Below are experts of layer 3 (counted from 0) of a mixture-of-experts language model. Rows are named router (the router's row for the expert), gate (a neuron's input weights, with its number), up (a neuron's input weights, with its number), down (a neuron's output weights, with its number) and show model dimensions 160-319. Each number is 128 + 32 x the weight over its row's rms, rounded and kept within 0 to 255.
Before each expert's rows: "comes after" lists some tokens at least twice as common just before its tokens as in all text; "raises" lists some tokens whose logits its average output raises strongly, later layers aside. This comes from a sample of Wikipedia text that the model never trained on. Tokens count by the router's weight.

# expert 1
comes after: " a", " to", " was", " and", " not", " is"
raises: " ", " in", " a", " the", ",", " to"
router [137 162 171  98 167 111 120 154 135 151 111 110  76 179 189 145 113 124 112  78 109 146 152 159 165 138 150  94 127 174 111 130 158 139 112 121 153 198 127 131  96 123 117 164  94 135 137 186 121  71 182  78 121 154 145 125 162 165 176 120 148 115 107  96 120 163 144 153 102 138 129 145 175 132 115 149 165 122 112 106 111 142 135 103 110 108 169 168 142 127 110 153  98 123 103 127 104 125 208 136 162  93  52 126  90 144 158 132 102 143  99 181  99  54 184 219  87 142 167 137 127  89 140 114 112 184 156 102 126 136 151 151 185 128 181 153 133 173 109 108  93 118 117 109  90  96  97 141 141 100 109 204  98 146  95 140 105 146 141 170]
gate0 [ 57 176 105 123 139 160 110 132 145 122 117 159 120 172 160  87 180 149 112 141 188 158 157 138  85 123 144 106 124 143  98 142 155 118  97  97 157 145 153 183  98 124 106 176 131  91 129 124 134 169 114  69 163  98 195  92 130 145 117 115 113 148 139  87 124  90 151 154  70  92  83 159 110 148 129 126 101  81 133  86 123 158 121 129 163  73 149  95 206 204 118 118  94  67 129 187 185 192 135 181  74 153 143 205  89 150 111 111 115 111 196 180 102 127 113 117 172 136 130 140 124  73 115 158 155  96  80 179 162 121 122 146 135 185 128 150 145  95  88 134 161 112  69 128  65 117 157 101 162 160 163 145  79 102 146 111 103 125 105 131]
up0 [138 116 117  74 100 134  87 125 141 119 134 109 133 122 151 135  90 111 125  83 118 208 112  89  86 155  94 125 133 149 146 132 111 101 118  66 136  73 111 174 125  99  51 163 170  99 161  99 136 113 166 123 144 138 149 129 138 160  88 120 131 125 173  52 107 140 111  28 144 119  87 159 111 142 136 177 163 113  88  95 160 114 135 156 191  82 183 128 100  71 167 120  89 124 139 124  64 120 205 152 145 153 126 128 141 167 119 139 158 136 148 140 148  86 128 136 123 117 125 189 146 115 165 148  88 103 125  97 112  83 131 167 174 138 117 190  53 118  73 127  62 165 147 110 159 134 114  78 184 127 109  98  99 155  71 124 126 128 127 119]
down0 [173 132 134  91 136 109 130 108 141 162 132 169 114 149 157 123 189 180 163 156 143 125 143 162 127 181 118 125  75 171 122   9 187 131 113 153 104 157 120 146 154 221  76 180 143 132 101 100  58 135 134  77 120 154  94 179  79 135 129 131 147 132 142 114 140 112 147 183 175 156 146 120 139 112 151 133 169 123 133 159 115 127 137  96  94 138 131 112 161 179 153 127 154 167 157 147 139 125  96 101 133 146 124 192  81  70  96  97 106 179  95 130 112 150 115 102 146 134  80 143 169 144 145 159 160 137 122 167 154 135 114 151  92 103 109 173 119 159  58 108 159 171 148 153 139  98 181 113 151 133 173  72 124 105 180  71  92  82  87  80]

# expert 7
comes after: ",", "s", "ed", " one", " well", "ing"
raises: " the", " a", " ", " an"
router [109 151 148 148 119 105 162  94 143 167 139  98 117 182 135 154 131 117 137 126 139 122 101 141 151 107 186 134  81 115 149  93 150 128 132  97 163 107 104 183 167  85 118 140 175 189 102 148  66 192 149 117 105 160 107  55 100 142 134 174 121 155 108 160 174 106 130  99 126 116 103 168  83 109 105 101 120  84  63 203  89 135 113 100  95 125 157 145 158 113 123 110 197 150  86 134  77  89  95 179 115 132 134 108 182 143 113 123 138 148  95 159  75 104 162 118 108 126 164 118  95 126 135 122 138  98 179 122 135 152 142 124 178  67 121 163 131  98 123 139 145 142 119 106 119  99 111 116  83  94 166 125  92 175 187 171 101 200  81 122]
gate0 [ 79 161 129 128  88  90 149 119 152 154  99 124 114 172 160 140 186 135 123  91 181 134 145  82 144  44 131 146 110 156 118 100 157  79 150  71 158 124 120 177 114 136 166 130 118 123 117 135  93 204 151  92 181 140 183 130 110 105  75 118  93  85 167 131 105 103 136 195  91 163 166  86  86 138 158 159 143 119 133 145 156 113 169  92 122 136 155 169 118 218 126  88 118 123 128 137 144 151 133 134  56 147 143 126 146 103 174 142 137 126 122 120 137 155 101 120 107 110 152 161 109 145 103  99 158  57  81 144 180 107 130 162 157 164  79 149 145 150 129 161 109  93  85 140 126 101 186  74 145 117 130 161  81 116 159 137  44 110 147 187]
up0 [123 144 144 147 119  85 152 115 133  84  93 108 178 114 142 105  72  70 166 118 108 193 177 114  92 184 134 121 148 170 102 176 121 130 130 102 149 108 121 149  57 131 124  78 168 131 206  97 146 141 123 131 115 160 120 105 143 152 177 138 144 103 129  82  46 153 169  54 132  85 127  91 191 176 151 128 136 102 113  73 128 128  84 171 168 126 137 163 139  83 176 124 111 102 136  69 100 111 171 132 134 147 131 193 178 184 142 152 138 142 120 172 107 125 110 142 118 135  97 141 156 104 184 123 103  72 159 158 116 120 151 112 192 158  90 170  64 103  76 142  87 165 122 123 116 167 116 110 158 102 125 117 171 119  90 132 117 129  99 142]
down0 [134 147 100  96 129 128 109 123  96 122 146 107 105  91 133 163 231 179 105 123 150 169  92  83 102 151 119 146  62 101 102  79 142 146 136 106  70 166 135 100 162 151 154 129 149 125 150 172  67  57 139 143 105 150 142 183 140 135 150 112 117 153 160 150 144 127 196 150 174 128 126 122 209  85 149 116 128 181  98 116 125 146 138  99 122 155 111 109 188  83  89 124 136 148 168 178 132 118 153  52 109 129 190 149 101 135  81 162  53 119 116 108  88 109 161 108 173 172 170 209 140 177  83 173 117 185 192 121  99  93 122 132  77 168 134 128 125 185 103 116 161 118 129 158  81  93 196 131 111  63 183 128  91  86 154 114 135 130  44 110]

# expert 18
comes after: " ", "'", "1", "0", "3", "2"
raises: " ", "\n", ".", " and"
router [142 134  92 132 132 135 103 129 131  56 131 182 146 120 101  80  86 118 163 194 126 143 185 138  92 151 164 131 112 176 100 154 119  97 140  99 144 189 154  77 182 121 103  53 112 160 144  88 131 193  98 133 155  75  87 128 167 124 116 166 129 132 111 153 105 189 113  65 157 127 103 112 100 134 170 153 160 132 166 141 141  84  53  92 106 112  91 156  99 118 149 179 140  97  96 100 146 151  98 129 182 114 160 122 122 121  77 136 178 147 120 102 112 107 153 116 156 133 116 128  79 154 124 122 153 168 120 182 149 130 139 163 150  87 134 111 100 183 140 140 173 135  54 177 137 120 121  82 183 124 101 127 113 127 204 130 115 156 109 153]
gate0 [ 89 187 100 163 123 127 132  78 177 116 112 114 175  92 167  82 156 126  88  74 168 120 131 146  88  84 149  81  85  93 125 136 165  93 119 113 167 108 147 153  74 158  84 142 116 114 156 176 136 128 170 102 166 127 166 109  93 158 147 114 155 115 176  99 137  91 106 141  68 135  73 112  98 137 130  67  97 153 158  97 148 117 120  68 123 143  99  96 203 166 127  65 116  62 104 102 120  89  97 181  83 159 117 164  86 144  98 138 148 132 106 155  95  91 157  81 150  85 158 130  63 120 123 121 124 106  69 148 131 136 101 155 115 188 134 140 144 150 113 129 147 154  63 156 115 106 140  69 163 152 194 135 107 136 167  99 140 142 125 154]
up0 [ 95 121 106 120 154 124 107 101 149 117  85  58 163 124  90 115 147 112 173  80  91 157 194  87 129 156 159 189 126 129 161 155 123 169  76 129 109 121  87 119  81 103 111 173 145 123 165 137 173  94 109 114 202 100 141 105 125 119 114 112 152 115 135 102 120 135 132  51 156  68 123 114 172 125 187 156 138 120 169  98 132 141 155 139 164  98 228 166  90 141 119 147 111 134 131 141 131 144 143 145 112 191 103 143 159 186 143 164 169 104 132 149 171 102 116 132 132 152  82 164 104 134 100 116  81  75 151  82 108  82 120 132 154 161 102 149 106 157 115 167  87 135 116 157  79 157  73 125 161  98 122 152 160 135 114 135 157  87 113  66]
down0 [121 148 164  65 114  96 140  80 127 142 143 151 142 142  88 138 184 165 141 109 137  77 164 111  98 150 140 172  99 129 127  83 151 171 142 107 134 171 127 115 141 151 130 148  61 156 129 107 114 114 230 133 122 115 123  99  83 110  93 170 151 124 125 151 100  94 190 189 152 118 103 156 208  68 166 138 124 138 170 125 124 130 163 151 111 172 162 131 153 124 158 120 160 157 171 138 144 137 179  72 206  91 113 156 102  89 130  97 123 229 115 111 125 179 168 127 160 118 122 148 145 142  87 167 126 118 140 143 156 113  90 118 135 145 154 156 152 198 155 101 144 113  99 105 134  58 160 100 117 133 141 161  89  84 153  93 173 120  87 127]

# expert 3
comes after: " ", "1", "9", "0", "2", "–"
raises: "7", "6", "5", "8", "9", "4"
router [113  66 135 112  61 139  86 128 176 133 118 143 119 124  85 114 116 152  82 145 145 152 105 118  87  90 106 125 146 103 161 121 113 164 162 153 125 108 193  89 111  99 115 112 114 152 131 133 216  85 172 113 126  96 141 152 124 150 143 112 122 141 138  76 176 182  76 114  81 137 113 143 126 115 108  93  98 141 169 138 151  92 182 128 144 176  60  74  60 118 136 106 139 123 175 150 129  96 133  83 167 151 116 173  80 188 119 158 108  88 163 102 125 191  85 108 102 166 118 117 174  94 100 193 153 172  95 204 138 157 101 122  87 164 100 141 155  91 100 134  92 107 168 105  95 121 177 117  64 137 131 102 127 138 114  55 126 103 123  98]
gate0 [ 64 131 103 127 121 112 132 173 106 162  95 110  90  99 182 119 178  99  75 133 144 132 115 126 178  75 101 106 114 134 168 193 122 100 119 137 184 170  86 146 132 107  97 108 139 156  95 145 130 154 137 123 120 139 159  84  71  81 105 167 134 147 163 163 151 123 125 163 111 153 138  94 122 130 117  91  53  86 181 113 151 165 122 103  84  86 141 149 127 199 102 101 167 116  85 138  99 112 174 182  77 150 146 142 160 107 126  95 114 109 152  79  95 131 148 136 213 158 100  97 107 117 135  71 105 125  76 119 156 131 153 131  98 158 139  65 194  63  91 113 162 123  90 153  77 128 149 114  90 127 167  97 101 148 150 155 123 173 129 152]
up0 [147 134  69 139 159 163 122 106 125 116  69 134 173 100 105 160 171 142 137 158  86 121 153 184 140 149 121 119 114 160 111 114 175 115  76 130 112  64 173 132  60 114  83 106 120 104 226 184 120 106  90  84 190 103 168 111 122 171 117 121 176 184 113 145  91 166 141  55  98 149 126 145 100 141 163 157 106 137 108 131 136 165 141 140 184 147 181 185 119 133 120 145  76 117  54 132 132 131 163 135  95 136  97 171 173 104 153 111 151 143 167 208 131  79 116 165 129 152 143 171 145 152 110 116 111 108 115  39 151  99 155 108 162 100 155 168  66 129 167 119  87 156 161 147 158 185 143 158 166 135 159 122 132 162 117  92 199 183  83 112]
down0 [122 112 100  69  88 137 124 140  84 134 127 171  83 147  87 119 177 150 151 144 115 101 103 122 122 146 115 138  58 142  39 124 139 141 121 136 131 126 106 114  92 150  93 166  89 108 164  92 109  94 161 146 142 140 129 152  98 127 130 108 129 106 153 134 104 126 151 138 144 144 115 130 191 140 107  91 102 101 179 181 150 118 153 196 115 130 138 144 127  86 161 152 117 145 102 163  64  95 166  89 203  51 157 150  94  90  85 113 104 131 107 139 121 182 140  85 170 138 143 194  73 142  56 105 121 197 120  99 148 132  62 132 151 147 120 153 198 220 120  56 160 155 133 134 154  79 133 166 109  93 116 162 120 111 120 117 137  59 141  43]

# expert 23
comes after: " ", " re", " Re", " f", " F", " O"
raises: " ", "s", "-", ",", ".", " and"
router [122 164 119 155 118 112 104  42 145 117 151 177 119 107  81  36 103  98 173 179 172 112 108 106  95 116 136 136 182 119 104 156 122  97 113  94  82 148 144 119 190 129 119 113  92 125  70  61 141 140 111 138 131 135  56 161 128 156 100 149 172 127 159 132 137 156 126 164 109 138 124 116 154 178 112 172 159 129 100 119 155  71 132 115  73 120  85 118 148  76 149  79 147 149 161 143 157 110 107 119 121  68  88 102 146 147  94  66  94  99  71 108  57 104 153 105 189 112  81 124 107 125 135  92 151 112  87  90  88 154 145 180 167 108  70  89  71 150 158 165 163 158  82 145 157 116 118 169 124 177 130 117 119 143 177 127 108  77 170  67]
gate0 [ 69 143  94 155  91 127 131 179 164 138  79 153 101 125 109 130 216 162  66 107 209 137 176 125 114 108 142 190 131 100 136 129 116 124 117 115 167 129 118 140  82 139 142 165 118 106  94 155 150 111 187  87 153  87 186  99 119 113 119 149 172 102 154 100 121  88 102 141  80 120 103  52 150 156 138  84 112 142 148 118 151  90  79 114 103  66 139 164 164 209 166 144 134 141 126 119 132 107  58 183  48 179 110 163 152 149 144 128 177 144 171 191  97  81 159 124 179 118 132  90 140 124 125 153 143 121  85 162 196 110 174 117  80 146 144 126 120 141  99 127 120 133 118 167  89 120 112 110 116  78 145 106  90 100 135 130  97 108 113 189]
up0 [162 122  70 137  89 109 140 137 152  81 128  87 182 111 154  91 159 106 139 121 125 126  79  75 122  85 165 127 130 116 186 125 129 136 127  67 128 124 142 172 132 124 120 148  89 145 172 173 163 147  82 106 153 145 151 137 121  91  63 113 143 192 174 107 116  91 135  20 158 149 117 119 138 120 119 156 158 111 148  46  94 116 113 178 116 147 215 145 128 139 134 130 146 131  80 102 136 125 136 122  90 172  92 109 135 195  97 187 111 187 177 141 143 116 125 166 142 133 148 164 137 121 156  93  72  98  95 152 129 116 161 136 170 143  92 128  78 119 156 101 111 142  83 125 158 175 105  97 107  93 185 124 112 132 100 137 156 138 101 106]
down0 [147 142 146  93  99 140 111  98  69 120  81 136 127 116 143 130 142 172 109 157 129 105  75 121 102 152 172 147  91 161 141  88 107 115 149 102 116 153 103  80 142 150  98 217 111  99 189 149 136 105 152  99 109 143 134 179  95 106 119  83 132 102 213 158 113 119 134 195 176 105 175 140 128  87  93 174 159 154 147 135 110 140 199 113 115 126 143 153 190 101 143 114 183 154 126 145 166 144 104  95 122  98 151 195 130 135 152 166 130 236  75  91 135 174 134 138 166 106 105 142 144 133  41 169 110 146 136 112 135  58 102 127 136 184 119 153 146 150 125  81 128 125 128 116 157 115 123 133 158 141 120  68 102 172 145  52 125 115  96  87]